{
  "balance_bias": true,
  "groups_per_token": 3,
  "lr_router": 0.00171,
  "norm": "rmsnorm",
  "max_seq_len": 1024
}
Below are experts of layer 2 (counted from 0) of a mixture-of-experts language model. Rows are named router (the router's row for the expert), gate (a neuron's input weights, with its number), up (a neuron's input weights, with its number) and show model dimensions 0-79. Each number is 128 + 32 x the weight over its row's rms, rounded and kept within 0 to 255.
After each expert's rows: a language model's description of what the expert responds to. This comes from a sample of Wikipedia text that the model never trained on.

# expert 3
router [132 151 163 213 121 145 145 140  96 141  95 142  97 124  93 177 111 198  89 138 104 196 152  93 136 114 152 116 169 137 160 140 136  92 129 194 107 142 137 153 132 152 161 150 205 118  82 151 154  74 120 142 154 181  90 104  87 187  69 120 145 167 171 143 128 198  81 143 156  77 106 175 179  85 122 107 123 140 103  56]
gate0 [144 148 148 114 168 155 151 170  90 100  66 123 143  71 114 107  52 111 106 149 128 152 149 162 164 140  71 126 139 154 122 123  46 177 142 188 101 181 150 123 146  92 106  53 109 162  95  84 104 104 117 131 120  97 134  87  99 103 108 131 137 102 155 140 131 162 196 117 118 151 124 146 158 140  92 132 103 143 122 122]
up0 [125 144 117 139 108 157 133  81 102 145 143 192 113 160 107  77 140 167 135 115 134  94  84  76  62  99 101  59 119 112 120  72 156 103  76  97 195 131 138  94  72 135 118 131 121 114 125 154 140  87 123 110  87  94 112 196 166 138  89 106 109  63  71 118 147 100  77 143 131 114 143  91 124 139 163 108 148  83 146  77]
Foreign name syllables. Inner and final vowel-heavy pieces of non-English personal and place names, such as Lazar-o, Yu-i, Mochal-ov, plus prefixes re, de.

# expert 12
router [104 135 164 121 111 106 159 113 115 138 132 137 154 192 125 153 109 111 139 148 104  90 114 133  77 107  55  83  91 158 111 145 110 121 132 116 106 137 106 190 124  90  97 125  80 145  94 160 137 145 154 141 126 144 113 147 138 165 152 159  73  62 106 114 168 152 131 177 194 138 123 101 130 195 179 128 144 132 106 134]
gate0 [158 144 162 147 116 182 118 100 207 154 168  97 172  63 126 130 126 123 170  91  88 163 100  96  69 142 120 117 104 117 159 125 109 103 179 164  98  82 131 125 143 130 147  96 116 136 142 182 119 112 121  76 194 142 151 113  67 132 112 153 144 187 145 132 152 169 143 112 160 112  82 118 146 124 115 124 120  92 158  79]
up0 [106 165 105 127 100  83  96 153 102 167  44 156 136 121 148 116 170 106 137 135 176 118 135 110 105 147 122 132 147 164 114 115 139 128 128  96 162  94 163 167 130 165  78  89 139 148 116 115 146 133  71  90 103 139 121 146 182 168 113  89 126 179  83 115 184 106  84 133 125 111 160 144 129 132  86  79 106 166 129 138]
Word-initial consonant pieces. First letter or consonant cluster of a word split into pieces, such as c, p, st, b, f in contributed, storage, supply.

# expert 0
router [111 138  93  88 158 151 174 117 160  92 151  67 123  91 160 107 138  96  99  81 125 134  65 132 159  93 128 194  92 137  84 101 161 133 177 154 108 109 149 118  83 133 117 155 115 116 155  63 132  91 147 172 124  98 158 114 138 157 126 117  94  76 138 108 126  96 153 155 121 150 136 171 134 127 177  51 110 123 156 104]
gate0 [144 115 124 137 124 128 155 135 153 132 122  84 124 134  84  77 136 135 134 145 148  57  60 121 109 136 103 160 152 125 135 166 188 215  90  96  89  99 128 124 111 173 124 132 119 146 132  82 156 143 127 194 164 134  44 100 106 134  99 164  69 128 138 132 111 126  88  87 123 108 146 125 146 133  83 170 138 144 115 115]
up0 [120 105 143 135  78 112 138 126 207  80 126  78 146 102 152 109 109  97 178  95 114  87 171 132 189 185 122 131 115 111 134 121 136 126 126  90 120 126 132 151 118 119 177 114 137 120 109 106 120 139  99  96 108 142 118 149  98 111  51 115  64 132 146  85 128 100 120 125 100 125  84 178 155 115 105 100 143  71 132 120]
Table and list separators. Separators in tables, lists and scores, such as pipes, commas, spaces, parentheses, dashes and colons next to numbers and dates.

# expert 6
router [107  95 118 115 119 101 120 127 145 133 145 151 132 179 129 138  85 113  90 138  97 115 159 157  99 177 170 184 128  98 171 156 103  89 135 179 171 156  81  60 154 186  97  96  58 107  98 142 152 135 110 122 140 127 113  82  95  88 120  76 175 155  94 141  88 155 165 102 135 110 143 116 124 140  64 169 158 155  68 143]
gate0 [155 104 149 134 141 117 163 144 171  74  96  89 109  78  76 118 119  86 137  99 130  80 137 182 146 126 136 157 151 129  93  91 172  99 134 117  73 110 161 119 147 185 138 137  79 161  70 103 163 153  64 176 193 155 103  81 117  83 118 142 123  92 106 112 129 101  77 181 139 111 146  71 119 113  81 112 106  81  66 153]
up0 [131  85 109 130 156 153  88 115 148 106 108 166 135 113 144 191  73 116 156 106 122 137  99 113 163 164 107  97 128 129 150  70 154 120 106 166  82 154  91 102 164 180 171 151 138 111 176 174 102 126 138 124 113 112 113  90  95 114  92 120 119 131 102 108  84 121 110 146 132  95 142 138 107 152 126 168 165 134 103  89]
Word-final suffixes. Ending pieces of words such as -ions, -ings, -ers, -ed, -ly, -ities, plus closing quotes and parentheses.

# expert 8
router [141 129 169 151 156 124 101 104 108 149 148 121 144 111 167 148 118  91 133 124 169 107 110 131 115  62 153 156 133 135 125 159  85 154 150  69 100  85 137 106 154 129  61 187 145 120 158 132 120 111 107  84  83  54 171  88 110 118 124 114 106 208 123 120  80 144 172 114  68  97 104 104 158  68 126 199 103 148 136 132]
gate0 [134 129 131 163 117 124  90  91 139 115 137  78 102 190  92 117 136 109 128 196 111  51 155  80 129 100 137 115 157 110 114 144 175 147 147 141 177 170 116 171 187 161 112 126 130 109 163 115 114 131 109 108 129  92 169 125 106 173  72  77  89 110 192  90 134 137 114 161 111 150 126 155 145 155  89 157 212 119  74  94]
up0 [147 182 196 132 141 144 133 171 152 140 129 104 134  76 175 154  92 124 115 159 145  89 114 153 134 133 113 182  56  99  65 128 124 112 101 124 135  82 118 131 117 115 136 104  58 144 162 131 189  93 122 144 153 158  75 106 176 160  94 100 174  96 129 111 102 157  58 151 155 135 157 168  96 167 152  76 111 148  96 157]
Mid-word fragments in names. Short letter pieces inside names and rare words, e.g. el, l, m, b, n in surnames, taxa and places like Burlington, Rosenfeldia.

# expert 5
router [131 130  96 142  97 129 118 187 173  53 102 147 148 126  88  54 152 144 119  96 155 149 163 153 174 206  95  99  77 184 157 126 131 149 110 169 100 133 151 168 146  78 139 102  77  98 172 146 107 115 155 173 187  95 121 147 120 125 125 136  94 145 156  97  95 126  72 141  70 138 154 130  33  82  94  79 127 144 129  46]
gate0 [117 145 162 175 157 161 136 167 132 126 146 125 108 101 129  92 131 148 111 145 155  71  71 100 129 197 108  75 118 111 113 114 191 157 136 136 134 122 102 132 135 186  78 141 131 140 127 131  59 134 148 122 192 116  83 143 144 126 131 114 159 160 169  88  71 115 141  96 104  88  68 126 105  30 139 100 117 129 162  88]
up0 [145 177 122 180 147 184  88 170 132 107  96 126  41  62 163 159  92 158 134 105  89 117 136 107 112 182 126 111 138 137 225 159 161 130 110 138 108 104 137  85 166 170 138 111 152 134 140 126 122 143 151  90 138 130 104  56 153 136  89 155 103 200 122 151  96  72 119 207 103 110  90 145 156  66  52 136 123 159 103 101]
Line breaks, capital initials. Line breaks ending list items or sentences, and single capital letters opening names in lists and tables, such as Zhang Ch, Samuel L.

# expert 11
router [137 150 120 136 111 140 120 152 125 105 143 134  99 133  86  70  98 162 119 132 145 115 109 103 150 141 175  96 132 125 139 128 168 142 158 105 138  92 170 160 147  71 141 119 110 114 112  88 105 166 151 111 130  76  72 114 145 128 189 167 120 127 110 196 112 155 126 114 128 125 132  99 173 120  94  74 104  73  93 159]
gate0 [103 152 130 129 151 189 112 146  73 123 108 152 128 154 124 147 108  48  36 148 115 102 138 110 129 140 163 139 145  79 136 142 155 154 164 124 163  91 117 116 163 108 127 182 137 123 128 170 153 155 121 119 177  54  53 136 137 137 171 104 106 125  55 172 103 211 177  80 100 128 113 154 121 125 129 109 183 157  94 175]
up0 [100 183 118 153 129 134 120 134 210 110  90 190 167 127 180 110 132 150  50 123 142 166 178 110 134 116 192 162 128 176  54 159 170  47 179 167  96  88 138 136 161 129 106 107 138 147 183 119 153  94  89  87 137 159 154  95 146 122 121 186 136 106 138  99 120 114 153 106 118 100 155 161  80 122 132 124 136 122 111  77]
Table and infobox punctuation. Pipe separators, colons and list dashes in tables and infobox fields, such as Directed by:, Continent:, - Location.

# expert 4
router [129  83 116 160 198  78 166 155 163 100 105 173  85 181 135 144 174 107 111 143 181 100  53 149 191 163  99 120 192  45  88 119 110 112 100  68 173 183 117 164 116 139 190 169  96 160 154 102 143 137 110 158 121 135  96 115 171 137 105 103 136  59  97  88 146  75  92 133  89 125  84 113  86 185 160 133 144  86 104 123]
gate0 [102  67 124 136 145 120 120  99 156  97 115 120 100 131 151 100 109  84 148 111 118 109 110 165 146 130 153  83 145 161 146 199 131 125 173 121  90 157 154  66 127 137 121  97 138 140  64 100 155 123 131  87 116  72  89  86 154  83 110 139 165 150 122 165  85  74 189  66 166 157 105 108 143 166 178 192 154 166 146 214]
up0 [128 111 129 141 156 126 126 136 120 109 153 178  76 166  98 139 159 116 176 202  79 103  62 112 124 170 122 131 146 123 119 142 119 140 140  86 129 100 137 153 182  46 134 103  98 162  89 178 157  81 159 146 128 119 107  90 152 149  87  81 141 141 111 147  88  86  63  59 161 139 120 143  90 102 119 160 128 164 170 118]
Articles and determiners. Function words like the, a, an, his, its, in the, of the; also nationality suffixes such as Hungarian, Romanian.

# expert 1
router [170 106 169 108 112 109 138 110 107 197 112 137 117 124 132 142 125  98 140 126 167 141 104 102 182 179 131 124 126  93 125 123 123 146  64 120 116 121 106 128  88 127 176 113 165 203 154 133 132 142  76  76 116 145 113 115 135 159  94 169 130 103  94 158 181 104 137 128 160 175 119 118  84 131 160 102 109 123 223 158]
gate0 [110  92 134 149  93 171 136 129 162 154  87 186 108 112 130 190  91  99 147  83 109 137  87 130 181 167 140 101 143  89 115 135 142 189 114 128 166 136 143 124  96 150 112 140 116 144 108 150 133 153 166  91  94 181 126 120  93 105 137 152  92 174  67 182 150 125 134 140 137 184 108 165 110 193 115  68 108 124 111 149]
up0 [196 167 126 139 141 146 143  67 156 166  98 142 153 107 181 134 174 118 127  68 147 156  76  80 145 181 162 118 118 119 110 137 123 132 113 133 187 134 117 152 144 194 121 170 116  86 137 136  91 133 185  82 137 116 177  94  91 139 151 142 128  87 124 104 108 110 122 122 145 162  53  95 103 147 150 130 119 110  84 141]
Word-initial lowercase stems. Opening consonant-led pieces of ordinary words, often sports prose, such as def in defeated, rem in remaining, kn in knockout.

# expert 14
router [105 162 146 102  84 142 124 104 147 138 102  76 127 168 126 148 149 111 164 123 144 170 175 147 100  51 141  65 158 154 155  91 174 120 103 122 110 126 135  82 107 159 162  82 147 110 110 130  98  97  93 129 143 106 160 142  94 103 140 113 157 157 120 148 153 170 108 146 146 153  91 154 112  89 119 152 114 136 163 167]
gate0 [133 156 216 117  92  97  67 144 121  86 151  87 146 205  68  71  99 117  82 157  88 152 111 175 156 126 167 124  84 119 101 113 170 160 137 104 133 131 101 140 149 131 125 112 145  80  99 103 103 123 176 109 117 114 164 126 184  97 174  95 125  97 137 119 131 133 207 121 129 157 122 111 153  90  86  70 168 184 161 124]
up0 [139 154 186 126  96  96  74 148 166  78 143  86 125 176  59 112 104 130  82 182 103 133 119 150 135 108 208 116  81 131 110 143 124 145 127 110 125 167  79 156 176 130 134 143 164 144 119 109 127 163 151  54  98 126 168 111 189 121 198 112 157  66 133  81 121 130 200 120 113 131 157 107 162  92  85 140 130 177 166 137]
Copulas and noun stems. The verbs was, is, be, being, often in passives like was signed, plus content-noun stems such as journal, song, fleet.

# expert 15
router [138 141  64 130  93 113  97 130 182 108 118 135 111 121  91 135 140 145 127 175  53  89 200 157 138 143 108 105 110 131 112 163 170 125 104 135 199  73 118 127 156  70 125  87 159  85 105  90 138 128 142 138 145 162 148  74 132  62 154 108 185 113 147  85 116  91 140 126 116  91 112 156 194 108  76 120 107 126 108 150]
gate0 [113 143  86 110 151 106 156  85 167 131 149  74 101 105  96  82 128 133 124 149 134 147 120 144 147 155 154 140 176 147  86 164 123 181 161 132 105 152 112 101 131 174 113  97 156  97 125 111 163 130 112 185 164  84 100 152 115  94 149 168 145  71 102 174 140  44 136 152 153 145  66 141 217  97 126 126 105 122 173 170]
up0 [130 130  73 145 104 128 159 128 145 119 150 130 152  79 123 129 110 134 134 143 130 121  97 147  96 160 136 175 161 132 109  63 120 224 147 137 102 145  90 152 103  79 108 124 171 135  91 158 135 134 132 190 173 113 100 147 114 163 106 105 138 168 144 136 152  84 186 154 157  63  59 134 118 146 133 131 182  50  99 180]
Function words, conjunctions. Conjunctions and prepositions after content words in running prose, such as and, to the, with, of, by.

# expert 13
router [143 149  98  65  99 190 137 192 122  90 176 117  76  87 111 107 182 140 118 179 142 140  88 116 118 157  97 142 161 130 153 134 151 175 157 155  81 180 135 105 178 145  99 181  72 153 129 159 120 181  79 168 145 118 141 194 171 131 171 145 116  91 132  77 140 135 196 149 137 134 178 171 112 134 142 131 132 135 135 188]
gate0 [165 172 101 116 151 152  96 108  25 184 105 182 108 166  97 177 136 133 118 107 136 109 144 163 171  86 149 117 131 166 130  93 123  91 126 204 145 125 116 146 116 137 104 131 139 129 126 195 174 189 153 121 112 174 158 152 110 138 173 198 162 107 183 118 157 109 120 145  90  69 152 230 130 122 146 137 186  51 116  87]
up0 [114  91 163 155 165 127 116 178 141 132 123 119  38 123 123 135 126 110 110 106 150 166  95 126  95 119  78 170 113 135 145 104  77 145 159 144  91 114 107 131 101 126 115 176  93 116 131  73 103 153 125 153 161  88 131 155 123 126 164 117 178  97 171 126 111 182 132 111 133 106  91 177  84  76 156 137 130 171 121 101]
Digits in numbers. Digits of years, scores, dates, percentages and page ranges, mostly in tables, such as 2004, 53%, 7–8.

# expert 2
router [110 135 117  96 149 113  97 111  32 166 134 127 169  67 135  97 126  69 180 100 123 113 135 120  70 169 131 121 140 126 144 102  75 119 134 116 164 104  96 102 146 194 111 147 136  86 132  90 140 154 178 113 130 138 119 159 186 140 100 163 176 150 135 154 153  93 157 133 142 150 151  92 168 191 181 172 193 141 139 157]
gate0 [139 148  90  96 140 161 158 114 101  74 120 124 140 123  87 146 147  74 162 162 146  69 108 135 109  98 116  77  84 122 126 147 126  78  98  95 112 142  85  98 126 144 110 157 129  72 132 123  82 107 110 143  83  59 166  96 188 149 116 144 106 134 159 103 154  60 103 104 180  86  94 123 141 109  92 117 149 125 118 108]
up0 [133 116 138 140 147 190 121 122 151 104 121 123 137  69 119  73 171  73 123 114  70 182 106  94 131 151 149 158 123 128 109 200 111 140  72 125 149 107  91 146 128 111 132 203 106 135  97 179  86 105 138 167  61 104 124 110 125 140  73  87  99 106 125 115 151 142 160  82  73 200 144 202 149 100 108 208  97  96  72 152]
Table labels and prefixes. Word-start pieces like In, con, pro, ro, plus table cells such as Total and empty pipes in election and statistics tables.